config = dict(
    n_layer=13,
    head_dim=32,
    qk_norm=True,
    parallel_block=False,
    final_lr_fraction=0.1,
    doc_mask=False,
)
Below are experts of layer 2 (counted from 0) of a mixture-of-experts language model. Rows are named router (the router's row for the expert), gate (a neuron's input weights, with its number), up (a neuron's input weights, with its number) and show model dimensions 0-223. Each number is 50 + 15 x the weight over its row's rms, rounded and kept within 0 to 99.
Before each expert's rows: a language model's description of what the expert responds to. This comes from a sample of Wikipedia text that the model never trained on.

# expert 37
Description: The word as in such as or as well as, plus spaces, in, commas and capitalized syllables starting names in table cells.
router:41 45 53 54 37 41 59 74 67 32 33 30 66 64 71 49 34 58 51 29 32 37 60 27 34 73 21 62 40 43 68 47 38 27 34 32 45 69 64 44 63 66 36 69 43 58 43 38 25 34 31 34 31 54 26 66 62 54 35 35 30 60 40 39 38 74 33 51 65 40 57 57 42 29 63 66 67 33 60 35 57 33 65 30 32 61 66 71 63 36 30 41 25 45 32 40 64 34 72 36 37 40 34 24 42 46 70 32 36 58 64 65 67 45 65 26 37 38 65 72 65 35 71 47 71 67 41 38 63 62 65 69 66 35 67 35 43 60 42 41 61 34 49 60 66 60 61 71 32 32 36 45 31 24 32 39 58 40 40 54 66 63 57 62 35 40 48 58 37 39 71 42 62 39 51 65 39 27 33 40 40 38 58 68 40 66 60 72 44 37 37 66 38 31 61 68 67 74 64 75 17 72 71 43 56 60 69 56 32 42 35 65 36 64 66 72 64 68 33 58 34 69 37 42
gate1:40 41 54 44 48 47 61 76 65 50 16 52 70 38 50 60 77 58 55 43 42 48 49 54 68 69 56 61 74 40 72 23 35 56 27 63 37 67 37 38 57 48 33 24 53 43 62 53 47 54 50 56 51 64 44 39 66 56 63 53 73 51 52 40 42 42 41 50 42 39 66 74 27 32 69 54 55 44 42 35 46 39 54 40 68 43 56 65 54 47 30 32 50 46 52 37 71 49 58 76 25 45 43 30 54 47 52 66 35 55 91 73 35 64 73 36 06 26 71 69 38 43 32 57 65 96 62 43 69 53 55 64 45 71 71 50 36 61 39 29 49 43 54 68 50 63 42 57 45 61 47 45 38 61 33 66 68 55 17 84 66 26 86 46 45 43 54 43 25 16 55 48 55 76 76 61 52 42 57 45 60 30 37 49 12 56 55 54 37 62 46 48 54 62 56 23 64 68 58 63 09 62 55 49 47 53 30 66 49 34 49 61 67 61 55 63 53 40 37 61 54 90 44 56
up1:60 57 54 44 81 33 55 25 38 75 42 51 63 28 61 34 74 45 49 73 32 48 48 42 37 50 68 59 59 49 72 31 52 49 30 34 51 25 65 50 28 43 64 30 39 37 56 48 10 77 67 41 33 55 60 53 15 72 62 42 86 41 40 38 59 69 46 44 57 44 64 49 68 40 69 58 55 42 38 39 50 44 40 46 52 49 43 74 43 23 55 43 32 57 43 48 59 54 40 26 26 44 66 32 70 57 50 55 42 46 46 49 52 58 53 76 51 52 71 53 57 75 26 62 72 46 64 40 46 38 61 78 32 70 47 54 69 49 53 46 42 48 39 40 62 69 45 61 40 54 63 63 37 78 48 41 46 49 65 74 51 00 72 49 53 43 49 44 35 70 43 60 83 52 69 84 58 48 69 54 53 62 49 71 43 53 66 61 58 56 52 35 61 70 64 38 83 74 44 34 43 73 55 53 33 73 24 84 53 69 67 60 38 45 74 16 52 50 61 45 34 69 39 46
gate2:20 54 60 60 56 64 41 25 68 39 69 69 56 41 65 74 48 62 42 33 37 47 54 42 37 68 47 42 59 70 68 54 08 34 65 56 30 45 64 53 59 75 33 42 55 66 68 58 53 32 54 30 32 45 27 70 71 80 53 63 61 67 37 21 53 54 32 55 39 33 57 68 42 44 32 48 56 61 45 78 63 66 30 42 57 57 49 78 32 47 48 65 08 38 60 64 57 09 62 35 29 53 63 44 48 55 56 38 39 72 54 69 69 34 45 39 25 48 49 58 59 25 43 35 69 73 42 59 36 82 68 51 58 63 69 43 36 76 46 51 52 41 31 74 38 51 54 54 38 40 33 49 51 51 67 53 48 00 28 44 67 72 45 57 68 47 88 58 42 28 20 61 47 62 53 41 46 45 45 51 43 39 53 49 45 54 62 57 41 38 51 52 27 61 59 47 67 38 69 53 62 57 53 26 31 38 68 54 37 41 34 80 32 57 43 53 47 74 41 41 37 48 61 30
up2:56 60 42 21 44 47 60 49 48 31 31 35 61 32 73 77 63 43 47 61 67 40 59 68 69 62 56 46 55 35 42 46 58 44 51 39 13 52 56 37 24 58 65 84 60 54 44 71 47 69 62 60 55 70 58 44 65 52 30 68 54 30 03 55 55 27 48 45 49 53 55 64 52 46 61 33 74 61 30 30 40 65 62 68 49 40 27 30 65 58 56 39 47 18 60 48 22 46 27 49 46 40 45 29 52 53 71 41 53 24 48 45 28 46 50 61 61 51 26 58 58 48 63 69 44 55 33 58 76 47 42 54 57 30 80 44 70 39 45 71 53 70 55 48 43 59 55 46 35 42 76 53 40 33 56 68 30 45 52 32 33 43 67 51 62 60 32 54 40 59 91 30 84 50 86 25 66 67 47 41 58 59 42 34 41 62 58 51 85 66 40 47 59 62 43 63 45 88 63 46 25 51 28 41 56 82 46 42 65 35 31 34 46 40 37 68 58 54 25 41 43 57 39 73
gate3:26 42 46 58 49 59 31 58 79 77 62 40 57 45 58 44 22 69 42 33 25 65 50 35 47 55 56 62 23 35 38 55 35 47 53 51 75 56 70 58 40 65 19 64 43 68 57 19 78 33 25 30 32 63 36 53 62 64 52 75 68 64 69 53 42 41 33 47 56 64 20 45 65 48 46 65 62 44 64 59 38 40 64 71 62 56 37 62 64 33 45 45 46 44 48 44 53 21 79 35 47 60 54 57 45 31 60 50 34 71 79 44 71 54 77 43 58 45 49 60 79 44 44 65 48 29 46 34 43 86 70 45 67 30 64 79 25 41 49 33 58 32 67 27 30 44 65 70 57 71 37 27 67 56 43 46 36 39 52 43 35 57 62 37 83 45 40 49 38 17 67 33 56 51 54 38 62 45 48 19 37 23 44 80 48 60 36 52 38 39 28 55 43 43 50 53 68 69 65 49 45 76 43 43 50 57 49 41 33 42 58 58 58 55 69 28 94 41 43 47 59 55 48 30
up3:34 59 52 52 47 21 61 52 66 69 39 45 41 48 64 22 55 68 41 38 48 21 55 76 51 39 60 60 52 33 54 25 68 52 62 42 35 43 60 52 50 51 62 72 58 78 33 83 32 55 72 49 53 52 52 30 30 47 74 47 37 44 44 58 69 53 44 60 28 08 54 80 87 41 38 74 40 43 22 74 28 69 33 47 41 51 60 59 53 30 68 44 40 65 05 57 39 33 44 54 51 31 26 41 48 66 43 47 44 55 58 56 18 30 53 84 39 49 64 17 24 73 46 37 62 29 57 13 45 52 26 24 31 45 47 35 74 56 31 78 53 57 68 56 39 54 58 37 61 41 41 61 29 45 49 56 40 64 55 59 59 44 49 54 52 49 56 67 57 45 63 61 54 69 65 35 56 37 60 67 32 34 36 54 37 80 47 41 71 59 50 49 48 39 60 51 39 26 48 54 59 60 31 48 88 46 38 68 52 56 64 42 68 51 43 24 36 58 28 40 59 44 52 32
gate4:64 41 69 64 42 42 44 43 67 29 59 35 35 29 48 45 72 47 46 44 57 20 90 22 41 51 55 62 36 51 50 74 59 22 56 82 56 51 52 80 75 62 57 22 62 42 59 33 41 20 54 68 18 57 26 50 70 70 58 54 43 73 67 30 48 58 61 41 51 50 54 53 50 50 43 65 63 45 48 53 43 45 48 29 49 79 55 58 47 33 48 49 07 37 33 36 51 56 53 51 31 55 57 82 59 39 26 20 37 61 70 34 73 45 76 33 47 53 70 44 82 42 73 61 34 56 56 64 51 31 51 56 74 34 69 54 53 58 56 42 64 28 51 60 42 70 56 64 44 35 44 37 33 66 39 52 52 54 44 62 50 23 65 32 43 66 34 48 45 69 60 65 43 74 41 56 73 54 41 56 64 45 38 63 22 51 77 47 30 52 25 64 63 70 41 19 75 43 55 65 43 57 59 30 68 76 82 61 48 72 41 46 65 55 25 51 60 70 48 49 45 54 54 37
up4:58 31 62 48 71 65 61 25 56 61 50 19 56 61 60 53 43 63 57 54 46 80 33 58 23 47 62 53 74 47 33 34 43 63 48 45 42 53 18 38 56 52 71 34 57 46 33 41 59 35 28 58 66 49 30 37 73 59 45 83 43 41 62 60 26 56 51 50 48 51 58 16 49 63 38 45 63 52 53 57 67 49 33 79 49 65 44 48 67 69 51 55 62 70 48 46 59 45 40 58 46 48 38 73 27 55 40 66 66 52 63 69 65 38 06 84 54 39 39 52 18 69 63 37 70 34 40 28 82 35 57 40 65 64 32 64 52 52 16 45 62 43 74 62 17 53 37 67 56 65 49 48 63 49 45 39 70 58 44 47 41 47 49 49 56 62 67 27 21 44 62 52 42 59 54 25 63 70 40 47 63 36 49 58 53 63 35 58 36 78 51 23 46 57 51 50 48 36 46 68 79 41 51 47 73 61 13 50 22 54 61 12 12 50 45 41 48 61 60 35 31 43 54 21

# expert 39
Description: Function words in, of, at, and, commas after phrases, and the first digit of a year like 1907 or 1838.
router:36 40 46 59 41 48 54 76 64 32 29 29 65 64 68 49 34 62 53 32 34 40 60 24 40 78 20 62 38 44 70 42 39 36 32 33 45 68 61 43 65 66 35 64 46 59 51 38 26 34 28 37 35 55 25 65 61 56 33 39 36 61 35 43 38 74 30 48 60 36 59 56 41 30 59 67 67 37 57 32 61 35 70 26 39 57 64 74 64 34 29 40 31 43 32 38 68 34 72 37 39 36 33 26 38 47 70 29 33 54 66 66 69 47 57 26 46 45 67 68 66 35 72 47 68 66 37 39 60 60 59 72 69 35 67 35 40 56 44 36 57 32 55 58 64 56 71 69 38 36 38 45 29 19 37 39 66 31 36 54 75 62 56 66 37 36 51 55 38 38 67 41 60 38 54 70 42 38 36 39 41 38 62 66 45 62 59 74 44 36 40 72 37 36 59 72 69 65 57 78 18 73 73 39 58 56 65 51 31 43 34 63 34 62 63 74 67 70 31 64 33 67 37 41
gate0:44 39 70 74 53 71 49 60 44 11 45 40 47 41 46 31 39 43 52 50 63 58 67 31 46 76 62 47 57 69 72 35 59 62 35 30 79 58 46 26 39 67 39 50 51 54 42 63 26 40 45 43 33 35 52 45 57 70 50 57 40 65 68 38 50 77 66 39 38 37 48 76 31 53 60 38 74 43 60 37 59 18 38 46 43 62 67 77 53 51 44 35 38 33 51 41 62 30 63 67 66 52 75 62 29 43 22 60 34 76 76 39 46 34 66 60 26 63 33 33 23 42 58 55 44 54 42 40 54 23 59 62 55 62 53 67 69 51 39 27 23 46 58 58 32 54 73 28 24 35 52 49 47 64 75 56 61 47 20 27 67 71 35 64 46 19 59 66 41 25 56 47 71 45 54 29 51 56 58 32 64 56 35 45 22 49 45 72 66 32 33 64 22 65 73 53 65 57 40 38 79 62 38 22 46 40 65 45 57 39 42 31 42 59 46 58 39 62 74 70 60 64 52 26
up0:77 54 69 28 32 59 65 59 59 76 91 42 15 59 46 53 37 39 52 30 41 56 26 41 43 44 47 65 53 78 37 34 40 75 58 39 43 62 31 42 38 53 48 30 35 68 72 61 56 71 46 50 53 25 32 50 66 36 47 44 66 52 55 61 62 45 30 33 68 66 68 57 52 31 33 32 37 52 55 58 61 45 45 10 62 48 49 47 73 38 50 59 60 59 22 55 56 07 65 48 61 46 62 66 53 53 54 16 83 56 35 39 50 56 86 52 47 50 56 71 66 54 37 60 60 32 32 43 26 49 32 57 61 22 55 46 31 47 78 57 77 48 52 53 45 48 47 46 69 57 21 40 41 43 61 58 40 23 42 33 38 39 70 12 45 45 62 39 27 50 16 52 84 39 72 52 51 42 49 49 39 38 48 70 54 37 41 42 13 51 43 22 55 49 51 45 36 35 55 23 62 40 41 61 37 55 56 47 42 72 24 66 57 54 39 54 50 40 64 38 57 62 40 59
gate1:45 54 58 71 46 48 55 26 32 50 79 53 51 56 39 67 23 61 58 53 46 37 66 15 34 44 66 63 55 51 32 49 40 68 48 67 40 35 42 42 66 29 40 44 60 80 26 52 38 51 50 59 59 55 72 41 58 56 15 75 57 43 32 51 52 33 32 61 56 30 48 74 66 11 82 59 68 38 57 37 79 44 42 62 37 55 46 47 54 46 56 46 56 36 42 51 52 13 71 24 43 23 10 29 59 74 34 62 39 52 61 53 41 49 61 25 11 37 57 47 61 65 63 40 54 49 39 58 55 42 55 56 42 59 44 40 61 66 63 66 61 34 34 24 58 24 56 56 22 46 39 37 53 47 29 43 65 63 46 63 77 54 32 42 54 30 57 35 37 61 58 50 54 09 50 35 81 38 82 63 39 43 48 57 39 63 59 59 39 62 24 53 46 54 62 61 50 48 39 75 43 61 45 26 53 71 59 53 49 54 53 42 50 59 43 68 47 85 60 42 09 60 54 72
up1:43 27 43 85 66 57 86 22 41 63 69 52 42 57 69 44 54 53 53 61 46 20 72 21 52 39 43 70 56 32 44 47 46 43 60 63 66 89 58 41 65 09 48 14 57 75 65 78 53 52 75 38 79 77 51 77 36 46 67 72 65 39 73 74 28 30 57 44 44 68 42 42 44 55 55 34 51 50 57 36 60 38 61 46 46 55 56 25 42 38 33 40 54 54 54 56 34 49 50 43 54 61 70 53 44 66 56 22 44 41 63 58 78 29 35 71 67 37 59 75 66 59 55 49 39 47 67 66 56 47 52 68 34 61 74 52 28 38 48 57 67 25 50 38 61 19 58 47 51 63 52 44 71 64 47 50 70 50 58 78 57 52 32 37 60 66 71 58 41 41 73 56 40 40 50 60 21 45 41 60 70 80 41 52 60 53 66 19 44 50 59 62 65 63 62 56 35 39 52 34 34 53 60 44 59 62 24 24 55 78 65 51 58 26 31 45 55 51 63 62 46 31 51 52
gate2:79 36 58 71 30 42 38 44 80 79 40 26 70 34 44 34 48 61 55 49 62 42 71 40 46 60 36 49 78 15 52 67 29 55 36 28 39 43 35 35 22 68 39 61 53 57 54 39 24 61 41 67 64 34 48 52 57 50 53 53 36 66 96 60 31 72 42 71 50 28 75 66 69 49 40 30 53 61 64 27 54 42 78 41 40 70 62 50 87 76 33 55 41 52 55 29 60 34 51 58 60 31 08 64 30 48 64 29 37 32 31 46 62 63 61 36 46 58 36 69 64 78 53 34 41 33 38 48 65 59 43 48 60 47 38 32 38 64 65 51 63 62 49 43 35 41 52 85 59 25 51 34 43 68 35 59 70 46 27 62 51 79 36 65 44 56 69 50 58 45 32 44 60 58 29 57 54 47 50 40 45 51 50 25 25 31 51 54 46 38 53 49 37 55 46 67 43 58 46 61 39 71 30 18 52 29 62 47 64 49 29 68 31 61 36 57 62 62 74 45 44 58 51 48
up2:44 58 42 52 25 33 48 80 31 41 83 54 40 51 35 54 48 52 56 47 53 58 32 40 43 43 73 44 43 62 19 36 47 74 61 36 38 46 47 32 69 54 57 62 46 47 56 28 35 37 53 38 52 57 48 52 37 26 35 41 74 35 26 28 69 64 90 42 39 41 48 55 32 49 45 34 36 65 46 42 56 26 26 51 51 25 30 52 43 68 57 26 28 42 61 36 69 49 50 30 44 39 66 44 47 42 25 53 64 00 37 73 57 66 54 25 53 47 79 71 59 38 37 37 63 47 70 65 70 99 56 37 61 50 39 41 50 50 63 60 42 53 54 36 39 50 63 51 58 66 44 64 59 51 38 41 34 46 63 42 59 54 73 62 58 69 70 42 57 32 14 65 67 67 67 20 59 46 46 53 18 62 53 56 46 53 65 66 41 58 44 54 56 33 45 23 60 69 67 48 19 23 70 64 52 34 48 68 54 49 54 35 65 58 58 53 83 62 40 55 62 32 49 26
gate3:48 39 58 53 49 54 41 56 46 40 56 44 38 48 76 85 64 68 42 36 27 66 50 59 41 34 46 44 38 31 44 19 58 46 67 80 47 68 51 62 72 41 31 57 54 87 76 69 47 36 23 53 49 16 72 61 47 68 38 45 38 41 36 26 23 37 29 82 42 29 37 49 59 24 51 38 50 37 52 40 64 37 81 50 53 34 47 40 56 61 43 54 35 55 51 50 80 44 59 67 41 60 30 25 47 61 78 56 52 46 46 70 42 39 58 34 79 64 70 73 33 46 58 66 35 59 24 54 45 54 50 53 20 40 58 66 47 43 38 60 67 46 50 56 64 44 63 78 57 39 29 36 35 56 45 25 36 44 48 68 74 57 45 63 84 59 56 49 21 58 55 24 38 48 70 62 41 54 59 76 42 65 74 74 44 60 54 35 38 39 40 69 39 54 25 63 59 53 49 50 45 67 46 66 74 54 50 40 48 43 45 55 33 35 23 48 88 59 35 57 27 59 18 37
up3:17 67 56 56 54 68 56 30 55 38 32 38 55 36 55 56 35 45 42 41 37 53 43 43 55 53 33 45 53 63 47 32 77 48 53 55 47 63 38 44 67 51 57 48 50 53 67 61 64 72 62 42 78 34 44 38 24 77 22 53 48 51 60 38 31 55 35 82 26 38 62 57 64 35 35 22 76 41 60 72 26 17 38 56 64 32 61 58 60 46 40 43 67 60 63 42 99 50 42 46 72 63 51 36 48 33 53 69 60 48 67 64 44 56 10 55 72 84 53 61 47 24 53 81 32 59 40 53 34 54 22 55 40 40 44 42 57 49 42 65 26 39 21 43 67 52 59 41 49 38 32 74 64 10 70 56 63 59 63 46 72 73 40 46 80 62 55 45 36 41 56 61 41 66 57 37 60 51 70 60 58 52 58 72 37 47 41 52 58 46 55 75 56 68 53 57 36 37 38 40 24 30 48 50 61 66 31 41 69 64 72 28 38 43 56 60 26 43 73 69 29 47 30 45

# expert 28
Description: Function words like the, and, in, of within sentences, plus capital In/IN starts as in InChI, Inverness, and New, De.
router:45 38 43 55 37 45 60 72 69 35 33 31 71 62 75 43 29 65 54 23 35 35 59 22 36 70 33 62 40 39 71 41 38 25 39 34 35 74 65 40 60 66 35 65 43 58 44 37 27 32 33 38 32 54 27 72 62 58 34 32 31 59 37 43 27 67 32 51 62 44 56 55 42 33 60 66 67 35 59 38 54 34 71 27 32 61 61 74 64 28 29 38 27 42 34 41 69 39 72 32 44 41 34 24 39 47 72 33 36 58 65 63 66 42 62 34 39 44 67 71 69 31 72 45 68 66 43 42 63 65 63 69 62 35 73 39 44 60 44 41 60 36 40 57 59 54 63 72 33 29 34 44 38 31 42 37 65 35 34 59 69 64 55 64 37 44 50 63 35 38 71 38 62 35 54 58 42 22 25 41 43 35 60 62 44 67 54 71 44 35 40 68 37 25 58 70 68 69 68 66 25 76 73 49 61 57 66 52 30 45 42 57 37 62 66 66 72 69 35 62 32 68 45 40
gate0:68 47 45 54 66 45 70 75 70 44 36 39 44 41 26 41 72 66 42 57 76 46 49 42 19 43 39 37 38 57 68 30 36 50 64 51 54 56 62 49 52 45 46 47 40 77 49 39 40 47 47 36 47 61 74 60 59 49 49 45 40 46 71 50 30 66 43 59 57 68 26 62 75 39 41 56 47 64 56 49 46 58 44 70 33 53 66 77 59 76 78 58 47 69 43 67 41 54 66 47 41 86 50 54 55 54 76 15 48 68 36 81 67 26 64 49 42 64 28 70 30 29 44 55 47 35 56 28 53 66 51 32 15 46 46 49 60 46 40 38 57 46 39 47 56 48 74 77 23 42 55 19 35 50 42 50 58 47 48 79 63 71 59 69 65 67 56 57 34 41 45 44 40 68 26 74 26 57 44 26 28 40 54 46 45 28 24 62 43 35 51 56 36 38 69 53 46 53 47 59 46 84 33 76 39 78 81 74 34 42 36 77 60 50 17 29 57 45 67 48 35 57 39 20
up0:33 32 54 18 36 41 59 60 00 38 29 62 58 59 38 48 58 57 65 49 63 48 54 18 72 36 51 65 53 20 62 56 62 25 52 75 48 50 66 65 43 47 46 40 63 54 21 61 56 73 59 53 57 59 48 41 43 43 79 45 59 52 46 32 65 62 55 58 51 29 87 81 56 46 52 48 72 40 46 36 62 46 54 45 51 44 22 50 76 31 70 39 35 43 56 51 56 52 37 73 65 45 38 67 45 56 73 44 61 56 66 30 51 55 55 51 32 46 60 33 50 56 92 39 44 29 23 40 51 45 56 57 47 72 49 56 48 44 48 18 26 47 66 45 51 77 57 32 40 29 46 35 42 66 51 57 51 48 28 57 55 37 69 61 25 46 32 35 55 62 38 35 35 32 81 65 75 49 67 41 05 57 41 35 43 46 90 55 59 14 57 35 37 56 49 45 71 35 63 58 47 42 66 40 61 56 45 63 59 55 42 30 65 63 88 48 59 36 46 40 26 55 64 47
gate1:34 49 60 62 64 50 39 70 76 42 44 23 59 59 43 37 22 56 64 51 44 70 18 57 62 66 67 56 30 57 69 44 13 54 53 40 63 72 55 34 45 50 35 64 14 65 37 41 39 47 36 35 54 68 51 59 58 74 54 26 41 76 45 41 52 23 38 52 61 59 35 38 64 59 59 41 81 33 45 20 57 67 32 46 66 77 62 51 66 48 63 36 61 47 58 51 59 47 41 27 45 58 52 26 49 60 64 56 58 59 70 68 65 29 39 49 19 71 55 58 55 13 73 66 58 45 42 23 64 23 44 60 17 24 57 55 55 42 71 62 65 22 27 45 48 32 37 59 45 58 63 53 31 42 35 44 58 36 42 69 56 13 29 62 52 45 44 59 61 34 40 33 53 56 69 63 43 40 43 46 60 33 48 32 41 36 61 77 64 43 40 57 50 19 58 39 56 98 53 40 41 54 36 58 44 56 39 26 32 52 53 54 51 58 27 57 59 36 47 22 62 72 58 47
up1:57 71 43 37 24 29 65 31 18 70 35 55 51 00 48 41 71 77 36 35 56 40 74 52 47 65 47 47 54 71 39 64 42 47 52 58 46 52 21 35 88 63 28 61 68 55 30 73 16 50 73 58 36 70 53 45 58 45 48 60 76 30 23 48 30 50 52 44 51 56 61 72 66 45 33 57 64 73 46 67 55 34 66 72 43 13 34 63 57 33 51 57 31 45 54 33 32 71 54 51 32 49 69 58 63 46 72 54 69 59 37 35 62 48 40 55 41 61 60 29 38 50 55 37 44 55 60 26 37 47 67 72 61 83 66 40 76 51 66 50 60 54 60 60 67 57 47 49 73 19 41 51 64 58 43 45 37 48 51 50 43 86 62 57 78 54 46 78 49 55 65 49 37 59 51 56 56 58 42 38 55 42 67 45 46 47 34 50 34 67 37 22 58 70 55 51 47 30 37 45 47 55 83 38 68 56 69 54 54 76 36 68 34 59 56 63 47 63 62 59 74 33 74 39
gate2:56 24 64 39 43 30 33 47 69 49 35 57 37 47 70 60 24 67 53 43 59 25 28 41 55 20 44 54 38 27 56 18 48 28 31 48 37 85 77 41 60 53 41 43 33 64 35 40 52 30 82 19 53 56 34 76 83 66 76 45 31 36 61 60 54 36 35 23 72 42 77 47 37 44 34 30 65 41 76 45 46 52 98 59 27 58 55 62 45 47 26 57 63 30 35 65 47 54 36 71 47 61 71 74 57 57 79 76 51 38 64 55 68 15 52 64 74 24 32 53 57 37 52 34 43 33 52 43 56 55 65 58 53 41 53 62 62 53 67 42 38 36 33 56 38 37 33 38 41 36 46 24 38 53 39 60 53 40 45 41 49 56 70 49 78 41 50 68 49 47 58 31 47 48 67 62 41 25 45 52 52 51 58 44 36 61 32 35 44 47 33 64 51 33 82 19 47 73 49 61 67 57 42 51 40 56 36 53 31 34 47 68 52 58 46 50 69 55 45 48 44 53 37 81
up2:44 41 41 53 33 31 60 61 50 00 35 38 67 71 44 62 37 49 56 48 42 68 37 70 41 34 51 41 69 43 54 33 31 68 59 61 67 84 52 60 33 65 59 35 44 58 54 21 31 68 24 66 67 39 40 58 53 71 28 50 71 29 65 45 65 52 31 47 41 46 62 82 66 70 38 39 28 54 49 44 61 46 46 32 41 34 36 49 51 71 44 52 58 52 73 83 28 55 18 48 31 50 46 40 39 29 62 52 54 61 56 26 60 36 48 37 32 57 40 43 58 24 61 60 49 78 60 65 61 58 52 36 24 47 48 31 50 42 68 52 49 25 52 59 84 47 38 39 46 39 60 50 52 62 54 42 33 53 73 47 69 63 47 50 13 57 42 50 42 50 26 54 49 48 24 55 44 49 44 88 32 35 43 57 60 79 79 31 71 56 85 28 58 41 45 65 50 40 65 40 40 74 51 50 59 24 55 43 53 59 30 41 66 42 59 87 47 48 56 19 56 67 46 43
gate3:55 46 48 46 34 36 89 73 57 21 44 28 62 53 49 40 51 40 29 73 48 29 60 28 41 50 52 79 38 24 59 41 52 50 18 58 52 67 20 31 57 52 22 53 43 39 66 35 39 50 23 58 67 57 44 71 64 61 40 57 20 42 33 34 43 55 49 50 68 35 15 27 58 52 61 42 70 36 72 54 46 59 44 33 37 57 72 79 31 63 52 37 45 71 37 53 39 31 54 31 41 57 32 48 37 63 50 25 40 54 71 66 58 48 50 51 44 43 58 47 46 62 58 29 39 55 52 49 53 43 51 36 25 62 43 53 66 53 24 77 66 57 34 43 64 29 32 50 58 69 47 14 44 40 21 50 52 34 39 43 41 64 43 32 52 36 64 62 38 21 79 45 48 73 56 41 17 31 37 73 48 65 34 59 32 34 31 57 21 47 27 48 31 25 51 58 56 53 18 49 40 66 49 59 21 41 60 60 36 51 69 57 66 54 40 57 27 46 76 38 24 61 48 43
up3:42 64 65 36 36 60 49 58 56 50 46 47 63 57 34 40 50 32 50 45 41 52 49 60 24 44 33 31 52 77 24 44 37 45 59 07 60 16 28 63 54 57 15 57 38 04 52 55 56 33 51 55 53 67 54 18 49 39 62 36 14 77 44 70 78 58 48 45 57 44 15 31 64 66 42 78 63 55 55 44 47 43 60 40 32 61 46 35 23 47 38 68 56 50 53 62 27 47 41 68 65 20 62 44 31 43 52 27 78 84 37 65 60 75 54 38 25 33 49 40 48 66 59 76 71 52 63 40 39 44 46 45 52 32 57 54 63 21 51 72 40 71 73 65 36 49 42 44 39 40 55 34 82 56 22 35 47 56 25 20 61 44 42 68 43 35 46 71 31 61 59 56 15 65 56 54 55 53 52 64 56 37 63 34 43 52 40 49 57 43 51 50 60 29 30 45 62 74 37 33 50 71 71 59 38 56 54 45 43 46 53 39 53 59 44 28 75 51 60 37 53 52 57 63